From a checkpoint of a small mixture-of-experts model trained on Wikipedia: 144 SwiGLU neurons an expert, a variant of Muon for the experts.
Below are experts of layer 4 (counted from 0) of a mixture-of-experts language model. Rows are named router (the router's row for the expert) and show model dimensions 0-159. Each number is 500 + 50 x the weight over its row's rms, rounded and kept within 0 to 999. Numbers have three digits each.
Before each expert's rows: "comes after" lists some tokens at least twice as common just before its tokens as in all text. This comes from a sample of Wikipedia text that the model never trained on. Tokens count by the router's weight.

# expert 3
comes after: "a", "h", " K", " H", " B", "i"
router:626409491483554553550477579500513480426545479505480469424481498462502561523463482549546498494554419576461535496547545431537460384418532468396394443469508434438468530461433548615539526554453496486449545514556542516541522529445469435444469558533501488558415402547516456527449576385508482530546518536558447579480522390469459510513551473502516496437424514507394500516442473420524503507524474411535510544509489418396462442516505482457484504458435466482473514544433542511469518549489562

# expert 6
comes after: " H", " L", " G", " F", " K", " C"
router:482587486567482510495452530472531552441571474501428535483539557496474582512490478523531517427546445491556517534475509500517502431477517568481468453503447463581387526548459624479485509452562459469487471497537588498544579521490574493531443621536520448615452385486540437511485554507440509475609492434475473551515509446533448440523533459410518510514540525505530500458413437539539577531483366586391537505502396552511490537463561475538476408513635493476373452551515464473469510520491490

# expert 22
comes after: ".", ",", " that", " and", "ed", " as"
router:430541474533546445416593525573558462479502536501426368533442487466546458525480514487369550530595490445530513542520440575565494461458463477462513439557524594493551435464521456487539566546470552477598580501414469503517491546556436461546506493518497504511455591518439454567555557500482504485557497567464410411551336448504492455396472497537491466398475525487493588474542519498522442483504609418550492579451541393449500489553587570545582492445493488549579449464501480516562492497537481

# expert 23
comes after: " |", "2", "4", " 4", "5", " 5"
router:517401403595561540553557525439473463429483524522438569494509562482464558468531529449584554479486553486505553431528546532541487447552507492512471421428502476534480526619427471544500582524616515522553491492539493459512424459425548506606532489578507422483449417533423419518542507473456509578470468426512560554467538476538519406497432416564479440459553541465554541531436511475609554496501491576499558479448503492460494567523447475600478525522475539446448484448501569530441491574607406

# expert 18
comes after: "\n", " |", "-", ".", "|", "==="
router:500471468484555454464564502475472465466551473520514495554495548467431580509569524471600525490465469577457541448443557569478482448567513536467502562468538523570489509592456515559507493464503513527461543429580659548506539521473511525565524481549519461475537457539594481553526539414511515514601599479514574445447515513362452528571590469534471547513516526611544492468451560501547493494509408586471472468391446477492541434435435546472529450553451565568410484518571466481580482581527430

# expert 12
comes after: " N", " n", "-", " (", " and", " \""
router:516578540539528472491639419491455508479530456510584520520467534478511525524445492492553503540468590446456505510539620531542472527508506504431524532590546583430462547511530498498550580460462545545545493499473475453489387469541442450579510487481474478480457539565544568401567522379541401500563512464452508477494535462459447459485498447493509457393592507492475549447505427554555486553473593420492573530569504446406515465548494528532448497455560550655531394454463446418467512547589453

# expert 10
comes after: " of", "\n", " in", " for", " to", "ed"
router:471485446493527557503477467569507479502505598446510383489509433544517465570474596399443504474494520461453517522507456540515504444418482470422517539526486470468542477441456498476520408519502490484562383393428468505527546524498447512545497513466500673438551407555510458480472563518500484474465442587470592558478465546532539545478506516575572547403473469545455450393567474460456527470453467492530461449600523447444516448507399523443528585511452514536616568621479494527509470439502557

# expert 19
comes after: " D", " S", " R", " B", " M", " s"
router:526567523554501517373504495558442522482475493605463607522543492425445602486504462494457592487564499468512537485501467525620370513472480574515397457513507361448561556514496407500544557540584507505455486462485584534563542466512498491580553517516517459524399375535438441562517508462518556563541519451380486476464474491495494473533527492549503504445549512492512543477592424445564491428448555458552534520517450419453573522537514477451563544465486546529463500477518539487377586479596452